config = dict(
    num_hidden_layers=13,
    hidden_size=128,
    n_experts=32,
    experts_per_token=1,
    d_expert=64,
    d_shared_expert=64,
    hidden_act='swiglu',
    moe_layers=[1, 3, 5, 7, 9, 11],
    router_score='sigmoid',
    normalize_top_k=False,
    routed_scale=2.0,
    balance_loss=0.0114,
    balance_bias=False,
    router_bias=True,
    scale_expert_input=True,
    init_std_router=0.0101,
    lr_router=0.00216,
    vocab_size=2048,
    norm='rmsnorm',
    norm_eps=1e-05,
    tie_word_embeddings=False,
    optimizer='muon_variant',
    learning_rate=0.0125,
    beta1=0.93,
    batch_tokens=131072,
    max_seq_len=1024,
    train_tokens=658600000,
    max_steps=5025,
    dataset='wikipedia_en',
)
Below are experts of layer 5 (counted from 0) of a mixture-of-experts language model. Rows are named router (the router's row for the expert), gate (a neuron's input weights, with its number), up (a neuron's input weights, with its number) and show model dimensions 0-127. Each number is 128 + 32 x the weight over its row's rms, rounded and kept within 0 to 255. Numbers have three digits each.
After each expert's rows: a language model's description of what the expert responds to. This comes from a sample of Wikipedia text that the model never trained on.

# expert 7
router:162147158123096146093155170125150073142139098122115100098092167129129104139072133150126166065147063076124183154134125157153151175144176138120118088153084142107167174151059089102097126148185142156165111202162136094125194128179156039143057153096107117141161135102097146099147114154127141092147151116123154141140091110168109126179119152109109106114124058153109117170144186178131125133161
gate2:136137115077154077184128124122103089073109063093137089146110148086138026138078135094158136139156114114124125129147072172166122144122099138101153140165129180105085154134151111203146186120119154199096150072132143129102153125062143136139151132129130165158141152109132134146103091148167085136208156115183118134100130140090143187118149116141177095069143092097136157171149127184129117089160
up2:150155119168156167087109156199144116179164135158129111117139144121171118125134179122103138158131067139130149178177196084149075131068143126173148085158123143163198125141072200103134135108106124162146158157167106122146145158111145115163162109094147120165161175079126100071092085161098116078066087133132135111112112080128122087119109153070225123186119135148120130098141142120138145135126
gate3:180147165082084119059119144111112090151157102137134153118075185045088123086126137161147172069167129138094185157068135172077170140167124123084115177175161120168153205138172152161099091116144097169121144118145127127145139121114137087091123096109152123167130152181123141043156123148117147154132098163106111123111089175169108148127100157095187086132173125131144139153141153186119124124138
up3:141138155117120161178113103160118092150135104107081125128130137118115170141096096105100116114141105122112060119088065122126130087113126113151096163057096079120174130181136117117148115145165114131151182053139177109117163149142178095092158149152172190138137015145151166163111157124179124081129128135121113125173150093077103114133155136198156119124106058141154137141179147079165093142183
gate4:184169132145138148124137140129179101109126126084083136110077130196141072150102164088161141188133091111178147127151133068147167164187122094106098128096146135139098034107112056094076110126157083141148157108130119103160171165171119130170146099109133147116136059155121117160110097157193132105149115126130067188125155086146156140097137081107124165106118087104125116108171148167129199131152
up4:156151127167158125127071084134122111145144074133199134142114146130076140088148121101149097160150157131163090113108154125080089143167102141068091118153044107128112083100106132136098105139137166149025112123115105126112138122138112070078124104177192120152103126141100120130139118098166192134129148121129120155087070181220157114132132102175138152163165126180128156067130069129080119107132
Description: I-ending word pieces. Mid-word syllable pieces ending in i, especially ri, li, ci, as in marriage, doctrines, Cambridge, tendrils, ultraviolet.

# expert 23
router:200136184137151147135063119165175088087140123109083104080130145162148146142122193117193167142115114128114203165082194131156158112077133133076109182142183158189130165100123094129131154133213123150103137143150100122100130144129101119108100141062133115152159152131165151048151129106095166148155101102139096126155144103156143131099123174118123138113154137095149130118081126082116162197166
gate4:159167101136152133111135085152149154127129139124102138130089163109172079136121114057154121150145099128172140110144195148109083120065067106074159128106203150108092111196144102124167156140114108082139078163117164096201161059108131103154103167084094167168162149141184075134150144095143092122134100112162105158124151092152105135146119184132113141091146124137175129102063121079093175160160
up4:085127164181118066135157136114109212093127199154174171170188147139152187133141081143132126110128168141100098106115139091152148152141151093132132161140139144171151112121132113206125195174192103127130120181127111171123204134184097089142123078172129147116169126154147117133102084108159130095127140113063133139134101174145094173104162137112132134164142170092154124113125125180098125175189
gate5:150120101079082125101115109086110126139142125038139087180063138108110115163110151115159142095171120123150132145149147126130085124114111126138108186154133086124152047061136138087173194143049127092118149106175142133146124163167123121123138064126112131135150163135171148132092146139085053119144095104198048157147132115173146138116137118120129130092085119186150113100141145173112167075079
up5:090146155058145073106129164143128169117162206118139097126105095103093172151117145133137094153119100071076072083114151119154128121148156136168210115095108229093079163105163081156104067111087114135125118162145143120134112124106126154147133106124182141125161116107075138123173116130119084157141152103072113114152089125087160118147202107076125164146139161157129157107152154122100175077088
gate6:184116081134142151085097171181090159136133125099112164134058173109140116119104128151164131125144144059127142111152153142154120128108191129065111117118123181124104134182149135130094112173131103086167120109192090116074121089141099141150056144094168183182077085154162095095103155089142140111132159082162134189144081100090180156124120109130109159145186141115157139120113213119143150154091
up6:136139099133103151136073187114082110138126138128133196161160090151121153113154120123051115133159130124147134098125121142119117131099190162076161125137130183171196127142125121108065125092117081122150162139131167155102058093137136094138090100155192099044124161157091138144175117151103109132119112105151131134115155117074067105117083103110050117185128098110193083104161151156093121178084
Description: Infobox field labels. Word-initial pieces beginning field labels after a dash in infobox lists, like Position, Occupations, Area codes, plus the word in.

# expert 14
router:128135108087123164139063196119139089099120126100117133146108149083131141102130124129184197086129155170124170123089130187101095140119118095119055125177199163167120177149118166097126165195124150118170071161076151177044125153143107146126120183077135134104124111105151207079105153135167141161121130055131122164136131091142164091144137092163109099142148109117118141111089148131143132098149
gate4:096046146066100161176093114130106146059148096137166125133084151122151144142143132139136130128154113138150130171129101185115094121075108108141119146222083111112157159176165132124097142111099118088176174173121141129168096066171164148170099151168093110099110179079098103149151097145130100104177112084140100125098120186202145153114164127131155165109146169148143127196152142172141146103168
up4:134131155058103051138128130111155123135108099108098109020145138124135139090106087106173112136177157147165099143149175132065118140088117167145158114059120095107171094158106117145151154145171156111124122074085160163141160149159149146101144133176083121152107130167193196140141117070126132148139182147153154133206089097089128133108129147132148101164147103159133148127141118119177049173132
gate5:201135110148149123153143073126193100093123170057114163103114186145124098135115183131143125113122118171170067102084116164075099159091132087094117137179119144111143139136200146071173149075132113126137101147145116109092153092101120140148077187126137130092129127083167138075152107153169052188057114117196120149135125113171118128126132104143166118083130163107128122092090157162134125172132
up5:177152173152089102171174155119128125169134130110125154122134142101146183096064111118163133142197141096082119109176137146189203116134079124129158110132113153143129097098114110147171148133159116113085150119114124131133123078075168105104127096176171147126137089241105125096102146143085097067125153118114091156118102058089147146069082118141171159130167066132139092100138095187141153140129
gate6:119161164133128094108076192203105113075146110142157157165118051136152120127165162146096102118081128129087096037193111134155144135113124206120132120114110120191159125096116133159133109150143146109125103162151141165133185063164105133106124129151071135141114059111077182141170139166159123064167125165174134106135155141185057150092110136113123127127111092137092170136133111112139138161144
up6:113121109119136156132092123117135140093087161097043173106104103070162178161131123089135107132102158088122111139102150103154080176150111140135153117148130133159082123163074133144127151074161082105153136174136134065149128189146188111212122081147118110140108114137175055119108090105131065125068153099160153151154116124064122124164102169157103147108107134105053112112134111093062122077130
Description: Prepositions after nouns/verbs. Mostly of, also for, with, on, in, as in "one of the", "in spite of", plus sentence-initial On, In, After.

# expert 15
router:129125125090147203147116141141154103112153102161077112121127125112149137094115181184124104122126158147137108077161112120140092091097198152074096116181127167102129165143132107099104149133114119157120129138101102183106131134214083090137132178114111080144157130127086142178166102145120145187143137138158140174089125128190181156105063178105096125158203127142159112198085191082127162165120
gate2:141134089140096097137114105160221166119139163161155141075119128118149115091099087178138114079080143162145134091107126129097056159080129168128158068139132124094114135174139139127114134153098135183151161139084152152102156147118077200074098067107122137069174113153112099123183113166175155174135180177097084184141112117130146161074102134163116147125132112126184113161188094104113112118120
up2:141111132146182164136105117025090126045076103107102124109167138125054101099204078153124115134141105177106187138152137161113090159127096142160111158148089135093113145180136168110137103084162109115069151117132133150163073122115140150107065154107056162136162131143113140213150139175088116165143166096140149118160151090127135161112165199129132100138141129141143131116100150088131148140142
gate3:102097145102161146057149163118132113129146150106137107138106167119087140170174090057116186194154124161103093106134184061131154127078114152160103140067139144095140124137162165102148177128126137144133158136146156088121130156178197107098142116127113151188171118118122090157150135099143143064092150110126185122115124143142189166096101065159131212122085113143200140187141149111119152158142
up3:099137146095139117139063115137131121141089117067134166178121133117121150097151116140054146109099133156131111147118133130121155135078180088086010115095137151172070103087123151113136154152127162173141123111095167142179174084150155101174123099126123178131088106120120182117122138112081155132142131116077081043146105123092100149124112166085063122187088090082119154146182133129124154117174
gate4:167168124118105095095100121134114143107236161121183102149081117129126135135169136119162103129111141121126102122082135125153099128159166119133110108161133102120198102103125126106117208169064138103118080132164132160112179115122122141181089091031167078070126124160228195110125134106127138162117126121150108145119132095140182156146103097139157143063078142165118146083111111152114134124095
up4:068161068140149090133105112088102153162131135121093157127180083107116103130156132183136098140129155126093180115150167120146090113131165151083143110109125175121088111135104064139160129074172144145097218130113165098098077135159108147138091139131094143135114078127097167156162129127039123131142176092151123104127106119078137194146117179130185173134133152153110176204105099154108200150151
Description: Non-English name pieces. Pieces of South Asian, Japanese, Arabic and Slavic names and romanizations, e.g. Shank-ar, Tok-y-o, Aleksand-ar, plus raw UTF-8 byte tokens.

# expert 6
router:152112186105133180114097111142102132140113164139086135084129174121158177105123106101213162167193102136127112140100181122121139111135149159102132140138187215129090127136023140117119154142219125178147106144118097107127176136178077113149140114056112129124145145133149157136144088167127149102094110132135084163162126086165120074100110139124153158138134140103157128122040148146078156127134
gate3:099099101128150067112096132143069082101123152113078147130186093135161035129168144125098149184129085141139132175144158128142154189064108161160131128120157130093113139189217096107151141179122213134144103112161081113174111128170128093112120139139152178123106122124089120136185138141174112139091089145150100109169100099135154114096128132104139193118165137118168096141086123154057132112141
up3:115114121170141165122115255120067166163084166136087126143121149105077153177120156145137133156114096135141151113150156182140101181201135153099152167108182144131095113196120063142173125172102128143126124068131192138097122106122161140122118097183151186149137124110124094164101103147139156171099178104120107115140118127177128162084129173174112120167119125080113151080100124176138131155115
gate4:123116146129150099082146124145132143147143108144167172089061186058114140181110133140191131143129094112112145053147139127152109121082091180114109137154127102142141122157170134173133170116209121153142124134058113167206154131103144155163063171113127148160106117119216098095127145071152123102112121162131147091112091134108180178149152149098155096137090126100059128107062131115148112167111
up4:149093083180210089104143093157239126122160120140171116102185185083152170117069122171161145079092125109097094143132138149120134102113160105102159118139112165126147133114117125131130189172100176162065108134090174123176102181137082097137129062106135094128130123124170085137129172110157093093102120145159158087140098119171133167133138163143169124103178126105100172110106117077143140152144
gate5:110160161109094148136154126103078152104086178129122142133173117121119190150098104118150143134137050057134171128079117147128179085173069123113112174098126133135081160139160060099099155110215162069100134115109176125108103113080094100167130124100095131111164099139146177114124152117115146110135157108040124107114098163131149127139089130121138138154114075113051071135166146108098118128057
up5:178171112162141126080124172113132139112155080071133123120195159135114026083149110131103121066132071080170100101130105143168119137138122108035134173096181171125168156162144170095143120105114144124092152143116115184103156144142071145108138138155099101136156143194149085141122086159080155054103115154160144142085156136153088123103069144088131129102086129102120092095106115109111110108133
Description: Spaces and taxonomy lists. Bare space and line-break tokens in prose and lists, plus taxonomy infobox fields such as Subphylum, Subclass, Binomial name.

# expert 19
router:154097139152148165125134129101127124134141117112114056127086119136124123059117141118167157130171128121148150093140156151134123160121131150157107071182109104103147147169097096118169125156159123161121092133178120174110123147110121060176148220086161069175208042139134099083093174111115136119114160101170128154028106128129107136153117129127133116121196111147145074115068133121131120192141
gate1:145130130127062132095132091145170133110111128138161130119157160059120173112058184135126143161173174146098071115146141131142192102119115119131146127054163101142170098084127152132138161104144120096164143105135180159048129084142145157143159172114114075083152091127108114119179126153125087070105172143122136147124037147202139115147097115126141109133196131098159180154129091135138188152160
up1:146157082105108144117134104187099100111137097082108120110138144138112120152171084164120108140088133116045216150176110148151105120126116140139175130150095142117140084138156123068132148150141096069157187125112144126075161137153219152071123134111164087050135143089155132144181134103116170147106157131131062152138109101075062091131138163157130111059143064154164085124114122143108139144131
gate2:170133195160156172136125126148170105182104132182166153127129086103093177136139195095141122069112174128112165137170104112079134155137182076161158127095126139182111137101165162137106119149138119117145124177098116128184166176151122168188115126110117143117163110079131083112065135224133178113107189146148072112093139102110124111129120139119145091083135109114121127064122135113065117072161
up2:097072007132152127108142105098169093138191121097141080141150110211169138137139181104127129089149111163103134185097135123104123137077155117167130085161104135068127074144138155101103124113150101132127160123105157154143165106104071128179144121142131112155139117103152105108196103185175137093130174104072196122076146164125156091119124138193114133152095107154095114131128097142137184116109
gate3:144125188130152130092132088110146134157176144144119089122147115120158174090167153082126128128126120140089176133140095163140092123123167106142115101080157107116098133078086126081155172124164104092091139124157181099050210068116125061135089116105133084137108185111120094150169095121110166141160134088100122112071100108109209146187142118105162157088075060092108098132094153153091154101132
up3:156183189093164143178158159150130132152118154194147125157129195154157122157154127129164117163156054086140129096145102123119154112114177130184139156141125123152178102151117180138127143155133150104097071062153160154198184174120092083129087112112180120146066076127059147159106122098126121163090101187148115123140080132083196134133103159133136188162116147157129105144096113137113118119158
Description: A-ending name syllables. Syllable pieces with a, mainly la and ar, inside mostly Spanish or European place and personal names like Valladolid, Isla, Vlasak.